Experts of a small language model: vocabulary 2048, 364M tokens.
Below are experts of layer 3 (counted from 0) of a mixture-of-experts language model. Rows are named router (the router's row for the expert) and show model dimensions 0-255. Each number is 500 + 40 x the weight over its row's rms, rounded and kept within 0 to 999. Numbers have three digits each.
After each expert's rows: a language model's description of what the expert responds to. This comes from a sample of Wikipedia text that the model never trained on.

# expert 30
router:524429493485517446494460458423482508452588492498546521548462448516472451506494531536460455525541491544477537499474445465545485542466528532542518467518532439518481566453511524494436457522491449516507462494607504404477440450524571524513478487470538510466479473476542463519465511544490460473535454480547499565560590563523483500476506515572453518520525521535575532474496458535479472437527516475566514534426506476534510482514535503506524473479524502447568475467480573547536532480521546472490519557505486509490554523454517511441515506413571422436512543520521468595593491518476573465482447431531461489437528430503499553531466529513540533500576518518473458406513473518528487491518429483454598491487473478528489526568477521554481517536543513525503489462571436527472464547449581
What it handles: Syllables ending in e, like le, re, de, ure, pe, often name starts like Le, De, Ma or infobox labels, e.g. A-ure, Ty-pe, Postal co-de.

# expert 14
router:499508459539493418466474474500517504523576517479466566462493531439550512575485471509520483423501536545439545484463501521472574493576508414556509440478525464528558537485486477452497498502514416508480475496509555518552470506542496540498520467491516461498554494547481467417519412510427515433516556458603496472471421494515527498461537541498518471481509476428516510511518469443475608461544494529581487502488548432532539496521499458550543592502410554571511468559520507492535505501506497494508551526590530564529529510513520476467504469529436538502563496483498536487503537525573591489491548510503484498474492562552519432498519458468485557543535513443522486449513480581486513484578496500446532490488445535501558434592562544525523449470507527487486537441463559459481456477502549
What it handles: Consonant and suffix pieces inside proper names and adjectives of place or origin, such as Stras-b-ourg, Otto-man, Canad-ian, Colo-mb-ia.

# expert 35
router:550483498520458497522542511533420488445491512576460445579515509539518458568527516481420497478498503557487427417498448517497472437440521551467492548467541489512546564477526485478586518521569513481504521478539470461454520546523447490453449477474535491502568495491475485563562532507463467521484508532492558457446553498537453522528525397564434545514467507576508502561488480527450457475517450480531489497540499535565564523497540473439464493422518478477485446467521555507563563589540554518528526542456462477492545551434502464510479545421534472466569540423573530540498453500532505516473510493505504533445532435538528490475544554460427491441457552463474508453511482445508550511474506465462474433504523524554473523547433505481561500582527525506560445505531477509515446506575490
What it handles: Word-ending pieces, mainly es, s, ities, able, as in Leban|es|e, Go|es, Wal|es, plus country and common nouns like France, people.

# expert 6
router:541538494471532535458420557420454479521456466540513489500539492454503493558502470461449545508589477450508532548499572500462455545561499509549531550551426493537401521480599490520424517508575484591537429512459498486524540608507546538443497433509465517468591470470480481462515403476557526446515487451522502552497515493482515532482547483530515420461449477500481472501498535503553486522532438459521569488474495499431450477530521537516493491444485555499470478424514498451450463508474453516509541504445483456540481489490566506559507505455512477517497520519533542484442487479495607503452561528560514533516469484561485512442495402477464521453530507498486478474542533479555556491573457514530464434477488435492481533519491537537549510550478472544448521541571458565520525518529470
What it handles: Consonant-heavy word pieces inside names and words, often after ri, le or re, e.g. Barre-l, Mor-it-z, Bri-tt, le-at-her.

# expert 0
router:477449434454560487539538520527508430579452528469526459526435504506556443462513449548584527460423586568493472508471486503490562449434552476513474550424522501521530503554536481536551516505494473545477535478463515498541520450513463529459445460541464519585438511438486544436525509550546515459533532519503508450488545512537491508471500590516499523547511535549502515593461507533497477455504497540561466528439574523544480457444462482533517507491497458545476503545459570472468517476529563467503460434502486524464535492489485497409455412505573558517485538567504534486498518520538468441499463494536578499491453488448537539519525526500457490501418509546573500531505476493522570590464500505441555472553481466496572547526433412482521485430538465473487480456471529507531521454555501
What it handles: Pipes, slashes, colons and digits inside tables, infobox fields and timestamps, such as UTC+02:00, | 64 |, GNIS feature ID: 1577506.

# expert 58
router:490506422433464509452531535432453542498488546509534506466496583521489487510524503524479513566494488556519432449474445513503572497546535594478458468477517473461492510498549478507551484508585461519489487437511513515493504577448406467502532548481555524500549527450562438534493478496538433553530560502486500516447537499536480476558483447512506538473497503473516521514441513523431423517471497529522522530550526466480520423520557510417486499511447504505451573527529466536478566588519537428515558520528547489485511563477458547477532580547537471489577488464507506490507460515561421466545482518505501543473556469549518495505512465520511459503462464512491416419487554534569521473500477498463496517581596586470572517553477511460511565479513533539595564533457495542427465521482523
What it handles: Plural s and noun suffixes at word ends, such as bridge(s), action(s), -ities, -ations, -ness, -ers, before commas or periods.

# expert 43
router:515464490523486593500506533534505482548496536512447498481473534489514521477460534499516428461475490507499505460446506509503504448565481501545604427457438556495435448435514542421471483460565479495488523489496555581546447490438497511461526524511556494458523581481431519530526553452535544547547556471546403522461504537438486543397523525561509545478507494538546498447501518513518505491467429522538515509466488506488413541453567413501532487505449542453555491541528391489527514566529445513516468484517518528445583557411472505526494529562532550532514497457442429473480499553527525509523538530423457532493444489462507511500514453471554533530512471540523479521463450483507526493472549450497532544542523539462454428467512457511480534531438497555501491544548566597485522494483494
What it handles: Middle pieces like ni, ten, row, wi, especially ten-ni-s in tennis and name syllables such as Hus-ni, Hass-un-a.

# expert 18
router:462464492514488528578551545543579504489506413493498438516526488463521488494434525524518536556537525479431487532516528493537550557523459446513429554529456497481478450539474464514541574394439568528526532539504539456462563550479562513424493581550502501504485520505600561552456508541508456533463422478473450515503482435536587495480436555507524483457465441507514592533573455496522461521438521538507481527431527497493502495531449469429543511534544472429473476510433498517564447499530489509522423438452544448432432471508457533507526504485498439502503547446491479569515521463565549512460470529425550522506503532485454531529504529490544463488446472522521439462469480522468493462523530538580484527491586503491465529487496482477489511501455508530521492489579563494531469515532453
What it handles: Prose function words and verb pieces such as of, was, has, been, their, plus endings like -ed, -ly, and least after At l.

# expert 32
router:469543474498551454470423480507540469496415508438498532497493541492488491576477505469569512492498431492530456485529412511498499578473538525535439429553447531469468463488519463544518520485465436480544483562470501553533499517522457471540492545521491538470540539445490511511500539444494412586453537466492480554515485483449467512568520527562488533426460513507486545434501548546531471560510502478560536530538488509482431515439535461481486530587436423533491513546564442494524553562562539507508449513500473486413552493533481493551519579477510446569510523555505412536474474539461442493516489484506460558512551522519421517464457499488544511502507481479477504511467563513553449445460521524542541547504592455522502505476442456539464509504519446595499578525429574531489484481529456
What it handles: Inner word pieces, mostly s and x, inside verbs and nouns, such as lu-x-ury, mi-x-ed, foundri-es, plus apostrophes and verb stems like pass, creat.

# expert 16
router:526540434511468478561486443578520459495558531478450473578448519488484517496556507513460422416575512443460540447542539586525490545489545502549545449503478487511545514471532467504420467519533423566532458476585504479551581572543582442448471520538464446514489487525421562543475561545499517459441473477540488501566504534486441573430557498426443454506550478553436466507463469469506500532555548500436554512472498490445444476506510481451544532516537542537561458483577493483515480508507547494485502472534563556509531503457593473502496538498590457526506519488463462517567466538530585513486471482486492537483506491514485524420492502495421499522533494516459535458450502461514545509512498524491530495514502504465421476480460495475531531503446450562511528486555543478527495513441503
What it handles: Middle and final pieces of proper names and places, such as Emi(rate)s, Chev(ro)let, Louis(ville), New Mil(ford), also United and River.

# expert 44
router:537469514565415533574539510510478555502544479451453439520522432485513518475508523459482506497507452448490485519549533520520488503507505568520469515522486452537528454525468509504487565450520457509504519454474488486488566519475477490455526560504510435520543484477511500550437509500460447446513470449530498513503498478484563515468388552499513499448426464461529537482499501462555539493463524577444436529472480437515507497568461508483494550500556520529476484508533495576559456487455533478484495445436561498487442481483571573485478463496544382466526533526480538565570530489540513608484517537431527553478441476499498500523522457453494442451493561462563481450559538552424503468570475516529429478460509589506551520546540445441521512524471464477525506453606467493469459409447540
What it handles: Prepositions after verbs or nouns, such as of, in, to, from, between, plus ing and ed endings like Surround-ing and patro-ll-ing.

# expert 11
router:445505530443518514534487477510529487478478538509550446518535478563476479475533478489425487527512500547575567510502497480452492498470477506494513427552516434480571502470470453546468444490501515552576432505594452479505481436496508563468445585487519505472532534452449502493510597432491476479477533500479521499565483551428500567516543454531473507468509427522496478474497471498463470527576458446508443493439461523514506542499487517494590545469562481483536478506527500552519579404473481489513519573505528509505415442459490488420558517472511470558561574554473475517486458513542533471466553486470495474530541442491415553461514442542446555494484558453508500501474446548575444454523435554479508468500442432436455524527521446490449507522499521486505538537593539498534505549436495
What it handles: Short inner or initial pieces like co, e, go, A inside words and names, as in re|co|rded, N|e|w, Yu|go|slavia, NC|A|A.

# expert 8
router:476464533473520547534556467465509448472457548477482448458506500498468462513551466532488502483493502538437457506504414469549541461535521514455511458459570532476516517452519510554571520533526509495454524485475511450494451414429486469484509493554500605532433590389427468454473491502494463463548540512434462487452478528492499533465463531535457561606498520469571468512544454491506503507480538565487451493554473576579411490527467582494473457479560521467539540509481536541489473480464482475493504423431498488515541514452441434387490515528496449522454521501474492504463477442509431461450508524543510424474496493505507538587498524497484541504403533520545516557494474502533489462471469514499523518487430487461575448445517489465503507518513550421457442455469535455493552494515521
What it handles: Unit and coordinate letters after numbers, such as the W in kW, °W and BC, plus capitalized name starts like Wa, Hu, William.

# expert 52
router:434433506546415521545537522542481544499545467450475496501453433484525565472485543470541509522519403446518492565526579509515537506518478512496453558506454490587518484566554519557519523474492500518566490488516484472468577448491581526463504551497494511494475518459570512558418490506524517465447429462521504557455455473508523476455450522459511578459474559497510531471489495421512518505539484498434526512521507409581466478541399518477476548516477521526460461537395488527542461508499510466475475488442518490505496454490539533462535444531501425459460545540536531529538584457543475567484454576451492532523489482490516549513490477464523464448495534503549435492503510548449561552523470553499458516421517534432546520548552477431556498562472513501580460476513502447503535454481534
What it handles: Prepositions following verbs or nouns before a noun phrase, such as of, to, in, for, with, from, as in owner of, tasked with.

# expert 23
router:584473537478525503498533505449492510509463466548504501394551474471486451511503468545526507531496497473579571572509455544492459545404508493531471516491494455436421467473498550538471496465470516531544513506481493498490509545543554534515480541522538436531443498518540554418557452557501461482551464561466543530505544475511464476544461522546519490479464488526520415538476572533513468434474491436543545478546538560502534528389513512545452447469485481519486473485502527464438475422417493563450464548470459428540555532483557485487477449468454485475488525511495519490429516515428490556457569532530504505493540519531487499442499584552471475477519490501489449548490537484595498466421521459471516489478484516444471525489469523537501432538612439575517576530515431549534488492482493
What it handles: Single letters or short pieces right after a word's opening syllable, as in trans|l|ation, sli|d, h|or|mone, co|a|st, South|er|n.

# expert 12
router:440501522489511527457522528545566482514586564504471501533551478531522456508480471489479453419544590561482544493499483498504577478598477484473524429401511522483470490489443478591504514533485427461454524527550585551478460423487506501469529456501512548558483484470458511458525481508484535460506541457556430531483434517458492454449491489464497542569566464516447485496508517414521537452522525546530469531532566535488448403533488461485567562534433525562536477491566508464498488464550518458511537534503570544482522540532544425421495528548505535511537478468527471487554492482562486509465484497468440520526471573509543469563486433492499485477470524477484570475464443535501481504552458523451471518523473567469528465472545518529551522432486568486452454433532530504540561469485551
What it handles: Word pieces ending foreign and personal names, often n, an, na, ko, ki, e.g. Kan-na, Ark-an-sas, Brookly-n, Koh-n, Tibet-an.

# expert 45
router:562514480472511499516492507437473516465496435469487517487529488432506458581455461562468562524557514391507538550449533511538471543527428491468543528555479496528470527446487514475505466447488532437475522523482474461536468589503506490499497500450534409443490475477502473487516557512431480531499483524513526488549543469523472547511509583542467497450478460484498507500532507547479456429549519495515518476516519510499524539480522483531549528519457545467514538483497519547432495521458396549450510517525434494481535506522486486518481541438515447550451501461556478536519454578455532445457565550479517522585486467477442469543431547547491529462569450533427558570434443433509558495551460502519473493450532457490442526551466598515444418463524516521433583524559533503575565502486454
What it handles: Inner syllables of longer, often Latinate words, such as la in implacable, ac in capacity, c in replaced, ri in describing.

# expert 49
router:472519515488516579423484466460444500503446491607529516435529453520474475491524445505515470412515481497454461523523483549470497554461500479461493532530587510493438514468459500525449494516545541436476521517504504459598509451555597512537443417515429532530498451470433475475519490551456506551475549483524525522484488558487485509509534457497593538539554480500439553511526482503536472543494446513557472476495527540560448472558476587475472514473492503522497496457511510541500550519477508383498472540521472523590506488589482434525499562481481526482454509517511502484455483473504512436461422420567460467476493516484526489502471518512479596504537525530450548534564545505456480512491476539453468492535485538516508472491441471551528588424564507490470443526508449431563576485441517
What it handles: Pieces of foreign or unusual names, often ch, K, He, b, gu, as in Bü-ch-ner, Que-ch-ua, Kü-b-ler, plus encoding bytes.

# expert 36
router:483540447560478482515516441556452492524468478511432483529540516464521482477483503518569460531484457422559454452495513588574446475527514497509517463471487471523530477485540577430506458519525582471485500487562490515422475500570536455477516511508568434548486482501450446517509518415514503479456522491497488439582536557565512453425596494448482562501562507483546551517520458544492616493517459503577541459531474542540530539517461451442430472489500549402514492502418472477548478523462489480430477469505506574482501528495527489518491494562503607528509509533524467483492401527490546468474541517504532506506529462436498508477487507509410561497523476491461521531550479520458518483509516501511420494423496433515492436450563512532491444500460480479482503502487495441574480488427525
What it handles: Open syllables like ra, al, or, ta, ban mid-word, often followed by k, ck or ly, e.g. bar-ra-cks, ban-ks; also adjectives large, local, national.

# expert 56
router:457496493498478464538466507480449534502517494495430502447491537464482518499399534454515501503517521512524497509515469487427479418549464510515519443436488441501464483446587532510522493518455496539569541487524621515504509442442442586529516477476554511517488498530583498492535396517514504513504513491476434479516542505520543444497513504498508566536514555381518568546532500476476576559446500578571493460532472465499515515492491424506451546603528488557497461598479477471435503506560481507440476510576536588457480468526506574530565489524468522469494517429507501475460538514483469523526465490442538537495457506513477479472473496480524543431473547564466526539528484494527494493482557489431527523458478486439495488437604540552446527543494492483593496468484523486498566526520536
What it handles: Word pieces right after a word start, such as ass-o-ciate, Laun-ch, res-tor-ation, p-op-ular, plus verbs like show, turn, develop and measurements.

# expert 61
router:465516528512534487507485495480511566518526462448534504528533436513484438562490505505475475525537539479486482521584502512452492507459525412474539499544486617481475492442541535512491514543476473490488447476551484533591469491542507476448480436471452527540453469529456559382514481526553572403549454517488505495496507462542568530561492507499475514460529474526458540463572492448446510458524468517494486496522532533535496526464541616507536558520517461557523541480500522527499482430463498507472533543489521481549473537535525435517517526461477487464421432536521583552441531558527500459509422545549504439511413507440531489591504502565492529494526542488566526536504503451502569551456520467429481464492486486563448511562466536534538603508528469448454513535478455435481552508542495
What it handles: Single capital letters or first syllables starting names and acronyms, such as P, B, C, D, as in PPG, MVP, P-ul-seman, B-inky.

# expert 31
router:547448489486441510484537414451495497519492513495472496555465545505563509523505509519468473480549506381486543528476530563504471525447519508565544493541456499533460483479495477503451443526508500527525502556521558520577478548507559479519488470476553449517477547498518563500556544545539460565593480429562539479512528504539448502524559474459468446525498491525483417522540514503527417545498538491515553472470478473484434502485466514523493504535483523471487475435591536534463585548461516519518467458446491565524538471513554485511472530498549542502493466508537499507545456464447546510444479480557565547511524499486500548477492563526499557485534502550415588538473510464481445544356452486459562462517556495537500468555445496519472499488493480564523580543465434393577540520491458
What it handles: Inner syllables of names and words such as ur, chi, li, com, as in Tsuchi-ur-a, a-chi-eve, chi-li, M-ur-der.

# expert 2
router:478488491554455521501503455600478514502457498424446424457476557506547527495503516489464551519452484543463493492449504468490484470479467481557507581569526497460574574565498555536488501546509458533504469537440481437489509535484481446471464544433459511504456573496478473516514476576491523481535482569587446506507407483536504526489489533533439509573393481465529498556449462479532531476428511478452428501568459431504514488510455515514540464510437518501472483417483545441495501483511507525463463497479473457536439522501494527483496436552506540520556474535525546543548489458564421458549466480550489428501496557473530452471462487466556506481408448536534472549530560522484554571553484486514528496494502448481506448452579477442493545469471570439458441485485504457504500565464521
What it handles: The word by after passive participles, especially Succeeded by and Preceded by in succession boxes, plus year and number pieces in tables.